python train.py --num_hidden_layers=12 --hidden_size=192 --n_experts=96 --experts_per_token=4 --d_expert=96 --d_shared_expert=0 --hidden_act="gelu" --moe_layers=[0, 1, 2, 3, 4, 5, 6, 7, 8, 9, 10, 11] --router_score="softmax" --normalize_top_k=true --routed_scale=2.0 --balance_loss=0.000114 --balance_bias=true --router_logit_norm=2.0 --router_bias=true --init_std_router=0.00849 --lr_router=0.000533 --num_attention_heads=2 --num_key_value_heads=2 --head_dim=64 --vocab_size=2210 --norm="layernorm" --norm_place="pre" --norm_eps=1e-05 --positions="rope" --rope_theta=500000.0 --rope_fraction=0.25 --qk_norm=false --attn_scale=0.125 --tie_word_embeddings=false --parallel_block=true --extras=["capped logits"] --init="trunc" --init_std_qkv=0.0265 --init_std_o=0.00663 --init_std_up=0.0265 --init_std_down=0.00271 --init_mimetic=0.5 --optimizer="adamw" --learning_rate=0.00104 --beta1=0.9 --beta2=0.95 --weight_decay=0.31 --lr_head=0.00578 --warmup_steps=425 --schedule="wsd" --decay_fraction=1.0 --decay_shape="cos" --final_lr_fraction=0.0 --batch_tokens=[32768, 65536, 98304] --max_seq_len=256 --doc_mask=true --train_tokens=319800000 --max_steps=5208 --dataset="wikipedia_en"
Below are experts of layer 3 (counted from 0) of a mixture-of-experts language model. Rows are named router (the router's row for the expert), up (a neuron's input weights, with its number), down (a neuron's output weights, with its number) and show model dimensions 0-191. Each number is 128 + 24 x the weight over its row's rms, rounded and kept within 0 to 255. Numbers have three digits each.
Before each expert's rows: a language model's description of what the expert responds to; "comes before" lists some tokens at least twice as common just after its tokens as in all text. This comes from a sample of Wikipedia text that the model never trained on. Tokens count by the router's weight.

# expert 61
It responds to: Line-initial list dashes after line breaks, table pipes, heading markers, and degree signs in coordinates and climate tables.
comes before: "-", "|", " ", " •", " D", " L"
router:174121171109126111150120126159145140141127162116075102120112074132142141102123136113109111154117130136154164096140105088139120134167113144136108098139132166121153119169149130149166119117123168114140104122108102124152125107102155191114143115119141120107107104109112108086100164113150115159140127132091124119091114151120149144167116124130133143068113101105185104137103129157092129091119134131165120150066129157155134137158139132093129156135157122105132118142094123128103169162083107104127165140120139090166154140096132114120097090132109150176131103147132196125128122133119143105
up1:109142092142131164124143131110127120115112134136177121158119140128105104164116099098174159087143142095088098138101115131147111093118140130127096113110117106131095130150098120072089115147119136098091112133141135096122110146161116089089120109151127123145142133156135180111158118108124160108130163151163132142141141106158135106171102142142145124117154157109132180138157092086158140159121108132094142107162160126147172137116111132179095136100063167099134137135158125101124140099109172156128152151081130141102116114145117142117149157121153122120137141139126104069144135131182097128
down1:106154109141142102110125134155153127151140126093140139113138110113123133109118139145164163106151138099111143113103118122114133143170100120072050113115134102143157102151128142154128098100146168091134133106111155156098147123116144177122131110184134131097109131131119180099165126121101103111157122115133119127118139135116107128109103105110116116075165165106125125107105145146105139116112112143201112132123173163156145148086088101118163115122110129115127104148124108096143172090132135130139140172154094138097121105156139087170116102178136140178146167160110138108146118156141127116
up2:111141102110145132114152162092131112106125115123156109182114125138100119170102122120133161100144123118109105124135107146136089119141124145140093140111102109115081140170081148101116135154146128117083114115157118102126160140138127119079107129189147124139145108145129160110161102137122147114110143153143140132130137107165126097134117125135148116139148126124135162113173094078204159158126138138102152126153151119135164119117108137169076134095092135115138163140141141102113146097106161144153139152094136119090120139168122148126128163132193091117136127132122090070160118122186103108
down2:116166140125134073153127109157122127129114108130135156124123109139150117124090120117154147124155117117137102124085131128114118151116113158104091132124138139132126137108136121143122092111126168117164104114104135160119132133108164173122133129165153142117125114130126180065128137113142133087146120131131135104158111132103108160132119152121136123107134161143148121077111114165089177089142146093199113179119155110140134139094126080120130083130155162112117099147118132080154183098149121095128136137136087139150155078123152128150095135122095149163122210123137132099121105115178144140

# expert 5
It responds to: Closing pieces of ordinary English words, often plural or noun endings, such as tro-ops, polic-y, enquir-ies, effect-s.
comes before: ",", "s", " and", " (", "\n", " in"
router:131112093138176167166156163116109124093100101169134115142126132086119116155120127076082117134148090144104110171138124084133146168107148125126139128138124090112148141128113125101096136141104106115138124124162131120120121154160110117119129124132099150122168127128116173158155171134133148150154127173147150086114111141148110161096115183113104106128097101146117104092125133120160172135133137104122137136173131103157111138082149143137121076119142117140139105092149157093149096106161176106158113126106110130118159131138131105113114107087160111103095121163130096148105192147153132148
up0:138140114086146084117133129158124179118146149118153086132103143144111143122153137152121130161137150113123121122161173160122089152081131099146132136098195146144143099155119113106063142121101125122147117128130144170154147099135134099129144098149171124095135125163144142115100101136127096116125177114120148172117146151145141085153155137150112106111139147146113120100125124149135135127147083149110130130117105130179118128138118127129025109126155133130138118135149112141134135107144144115129143117107069059101159132114152138112097151158110093137138175118130109113133127139081148129
down0:073121108123148140169102102175141152153138106126177141130165102147150119092104096084104152134123164133120118129124101103156145122118139156083146114135127174139123147112116109149146122114106107133165153098128148110127083145108125103122130123147103123110179165125139131118155124137121124135143110196160126128131119157146102143087154160180134112126095119100098129096115093144122107127129142105123114067162112105096138106112149116134166125129132132096119124179151166082168168119171104128103134152128181152111159122099128123118147089119175097104102124135096108118091123117133130139
up1:132137124141129100114108158171128131126094131108134139127147107136180139175153142113111127146133149095083138098104120156144154099102171170134128131110171143132128079135119110159127107102102133114143132129143133119102131123155145141105126114111116083112094121146154128083087195131111137133169101139113130121139121152138103143159129127118079144099143098146190134128140090133143129112121137132083104107163165145064117130112152100146121114152098121092113099144141154124093108158126119160072160114144110160130098092150137128162158134135073144106155134118156111146183125168132148139
down1:136130091157141124138123117128105175136148167177161121134086124104150099147102117140144146109130123146107143122188123070138073133102150123102131132155139136151140139135119141105149169167102108144143085139124103108091139142151116089150131167122109139116160158129099121163157080095143102134107100118148119142130140149126138089101120134108124156126152140185141141182111124127143156185133119142147135122147137117115133099144164127117134137129134132102168100119145109111111119095089140085111127142108182131138178138111151101047137094099126121109087120122140090110118093144132148135

# expert 54
It responds to: Pipe characters separating cells in election and results tables, plus semicolons, coordinate marks, and auxiliaries like was, had, been.
comes before: " ", " —", " N", " L", " C", " S"
router:125088141125124133156174116125128164144157120130118121105179101156156148152152109146141119155104153075125127125087159166151125121104145161138135086120155149128104079129119114120149074118117127128127129091109119140112172125174153104099135113093110158082152119140117146092160135157097161146142124108117119176116102143103091099172124125129100140079127094114084131140128118143128168134121131104114093152133113147110103099177160193124120166162126127145111128126121116120127139163128115162094121105146116102149134134089164133126116153148102146119139150123122101135172173163163107147
up2:107147100096147112090113138123138094122119117092144140207112102122110130148091109090125161084140119157109103153131099119148122097141133092113110170132095147100139163139121169103069127142135155130111129116143126110140109119080128152160101159170128084155102158132174164123124144107125126087110151136165157128165130123143143162109095107123162108144163142104160122157111140110143131150146123134095170126127143140141159141081103119178105120120116130105123156149120159111135148083129156123113148158098123152116148120147122131096087141105159092119121130105099098099113122142155075114
down2:093130195109118162127126154126118127121170095123163126089154108170108109126125142112148133119069146136101102095135149143141163140100148085104161135134159196091118095117137163124117111121082116163155132114116156140120139096097144147166113129126152107151141109115117163140142110123137138107118128129082143114122148154158172132145114101164123131116136131158122124135101115144088149116135106102135087100088105165093134108165095148110132137149101138125128128089105119142194109131095100158135147113156122129146143164129149135083084137155128174140109144117152142067128143125151146119
up3:157117134132132158161118127112166139173138119109105150158140134123162138151130085135138132119123125124141156115118124131087125141132089102090128145123132109151041129123102077111160126131141149127109097169109079146131113105121138138135130154129141137103081129110114135101108074142087102145101132123111091149136116158117124151118138104140132074130158168136091120135123151140114121083073126116166139125135142129178158107138132119133095159152097136139129124119146082122115092107112123162084143134133116138145117169178118131140197141124124137152178152128131109109152130114062086126
down3:120135141113136143102090136124125121080127121157141141094171141140100111136145156156136101148119140124089127166180184145112106153080141130129108114183155143110147111077138111156125097123105124129137182156147149123123155163077090115103122128109093152155165108142133139104117117136131133125135116152131148131144110075143104100136150182157118107142125077116134151124154122144138114149132175151106094134136117133088115102130113135127152125171155142161142147102096158096137134116102118104119125077113180115161091125102099113120109085168150111084103145102134171117131112158128118138

# expert 62
It responds to: Word pieces completing verbs, especially past tense endings and stems after initial letters, e.g. fought, acquired, grew, shot.
comes before: " to", "ed", "ing", " in", " the", "s"
router:114140106133155127114123145085105087153094141129147126146143132130090130139145052140159143153123121139130170128153084113091058173096101144142108128142106130099103109120154095101115112127102136088119122111129135164144155152143102106123147083124129133146142125155097154149084119091122134149144127090163082186139114135128160131120132160172114120144135156131147085138108165144091143127105119135112146135138101124133152145162102129118082123157155162118127147156111143110170153138153161112135171068096143130165114136142119146146105080115123168141127149112140106120153141130155133109
up2:136118213126126165137087119134141141144137117125108150156103134147148133123158105179131135132115155139118156086134100086127079117137136158120128157118117131197106153167122135094161106107139120135126108154104145115049088157078105125108094145171116140131099156117117112129117153192157130141082145137134116149149145147100118146111103127109121141143130115148132104148094108109117137128144136118166168139133156144113128097133138108128128093161140122164086096094098121123122083174117127131109093132128113157145136075167130146152110153100152119139130127110125138130171116125095131135
down2:124093124104139152119156142100138120135089131148116120164164169136120111129097158151128097099128089107104113101109140145152127145144153153138139134121124119077142123132167153131148115134104145133116133100138066143155132126100109119127070161098081154133090153111166117138154125130108108135115175112123099210127103116143119106152124140163153138145149175114127099121105114172151117126099135165119106211163110123139137159122142162159127136124145066107158096104089139096115135138137113109131155101107086111107123123103149118110180132103114107138116135138145131120105137130156120093
up3:109107115126123087156136103101131132092127149120133161148122162131126089152118120147121129111167180146164131150139118155147101145187155155150128179165106110144093132162143128109131119130101176103141108136089133124103090124134142072152109087147137095073124139089108149115107161113126125095115132132158130134132125092179120108140123133110116166107152130142154131131159168119178149114136133139133133166131100108095162095121122127152133131130122102091108158152158140150158096124134175158131085147126138128126131165110161177115107137100149108118176132144110129120126145087105091077
down3:139133114128094146058103158141142126124144149114120076096087162132151142150131092150123102098105121124105131135163136133148148156100133094114119109110175147104137104128111121138131116120151106127147118126137124140105144109160136155133127129136103116118100136097092122132114124138174117132128149090081075171142134151127128151126171113148133104092150166121130109122097105116081133110125137148169137167133124165129083136152116192103146139139144182158128157131126163105101085176107153109136105078131166151128096127154119111131128160137116120129137138108199153094125088123097164125

# expert 37
It responds to: Sentence-final periods, heading closers like ==, table pipes, and narrative past verbs such as took, began, died, wrote.
comes before: " ", "-", " The", "The", " the", " a"
router:084121105129188135138139198116089138160086132099131113117103113137152108144135102079149123126120141135136146150150130147142133164078129120127107108107111131155108149169098133113159128096123086123177116131158121124108099115153114138162134085122120167159093138133110143133111106130120161141138111105195136048155151111121093118150105136175115074153107081153101162101145106158147139132115121134123136120132155161128104136143092122107153100157155165132125103119121123153131151107111151115136100130150124071155114113146134142101113092150111127139155111135117146139118179122117141135
up1:119137108124146149165130133148155155150103122100177144144145144142147128141148145118123098083138094154145082133125162118111157113123129127144132138042143131154117165147127198118160139147106136162133135113124103132129107141136157120160120148153121127108127112129143131125120109113095122099144128115116151112134127122147135145157096093124149086132089082124120106147115052139173117114123111121127126145115186143106126129138099139117142120166052124154150099152147131120130118071116138155156136157084145143129125105128062110128144136082141116123081146160109084134155124107135121161
down1:144145105136094119095123104089157108150086121134119141134162161162125144102148126156175119148134154091161097148103153130133101149118141134144132085165136126123124101151075095130139116132100110119154166167130155141140135138110126196095090123144133111122141114122066118131068120140107145155117093147125104164124143149121131065133154159120122151159133118138117141130122144118137099091141148121136164134113106162142134096114119139165105129094139162123137195142117112115104141161138098122096131092137149111127101123135153153183080088169102138132182148103129113124124128128097133110
up2:140146115122124165130117141118106137127144124117134157172120105127156088132125133085112122135149114109095098133103105136105111132139109142151143145136092115082145161101121091101069139110145118148084137112107120089098105182151164119118156143139125136087155132147123142130130122157119111145124205151105172131125077126136155106106164124105134154139132121145159130143146162088130175139119161117068123147193096104106143139102126175155150111135129151116087150132143153136109100115170164107142094137110100150099116107104146124144150140070132164083124141110136133110145147109138128141
down2:106119113135171121180149152140114128143117101113121120108106140110144118090090119132087151144116126149104144103122110119118149160158121118050130153112105104170101099122103112140138121127134157117114127163125105091141112148134113115138140132131170149100107157144130158149140118115146100154160126121108144106112093138134135167163165104133133095133162132138098145106192150115167150163126128118103080123177088140114128174133147109114128114115136111160122162119121112113146137109158106097126105156082108123118121110141145125135120120053170151098105135125147189104120175140189154116

# expert 49
It responds to: Suffixes completing nouns and adjectives, such as -ation, -ist, -ement, -ility, as in violinist, skeptical, participated.
comes before: " of", ",", " in", " to", " and", "."
router:133115056145132175113124117085169118108097156094118123128175154138164120136144105112110139154120124108093096184116111118089100130114162145141106160120100099111112130136146128096102132133102120073106102139164142134158102141182075118118118138125116121124189155151152135150145094120088182100135139121165142111096067130113111123099131155096110100162158141119131096108118136108129114153111145107123121123148130106113118161151099141153105123159155114117131126159147156114170143127141143126096123152077141127134157109165095151150136142093174132150110134146135105126131149148135148141
up4:145116144149162121109136127168135145139147129159129135144113135128138102108130106127123124095119117113118128126118146140139133134140127133126127175124149124155124177143118132157142099165143117144127144175111093071173118121101160143108153132164099132119087122091108099092110161109112128111097133124089150163143163153145114099195112135129139101059151132106184126126118088099162161100130127123091162136136190117131141102150134126178102127076112147138112108151086129114097140122108172130125082129145109123149179127086140126125131130175077126097111119099116115098148140100145122123
down4:130109085143141139117139144153149113120091097075138108124131105127131118107087090110113111151143165116124113114108088109130142106136080126139106107128154100160123144097149132112158143162135133134165127149115129115151089144127151140103117098129101107136116114133121140176105167126144097105138086101146121122132161149087096169170120142149106132154105138141129156141096127090110102098131166170146133149148143122109110123167166136133143136119176128115125094119141148156144112123124159150164180162159060117090136109170127119122152093128102096141139109205119105144171104142128175131
up5:118143159129136134133154116133121119143158126153093109135132106089153113102122112114110153090181107169092113110146139120098128123170112126185145150125151115143159143157133163152123082137147150149118140122119085082102142133118167162124129141130112138083112130096190098085109146148138097120142125125103124159189114124131148112105099092095175177112126091133168129118125117116146106107160093160160156132111139142143159124107142143127131133077119154111092130122130113120065116087114172127120091132169113152130103129156142155136130156146116108092127136124083106102117141093119123147
down5:097124142088146120085102123138149085119122131082149118114166134109160132142162166154170104118085153129152169131147123110139083146137103102119147146110081115132124140143135104163126100111175151151112102138161143158136102126123168116136129050137134083152100112115167174126149123097154110116148135097115153147086176133120087189127148137148129135106148129111107092170106142071114119135123104099159149146121180119125102144117111090118144129130131122159135136098157146094104128100121120107114145107115140105147137112134154084149124151162101114118120147129146131105133127138097159137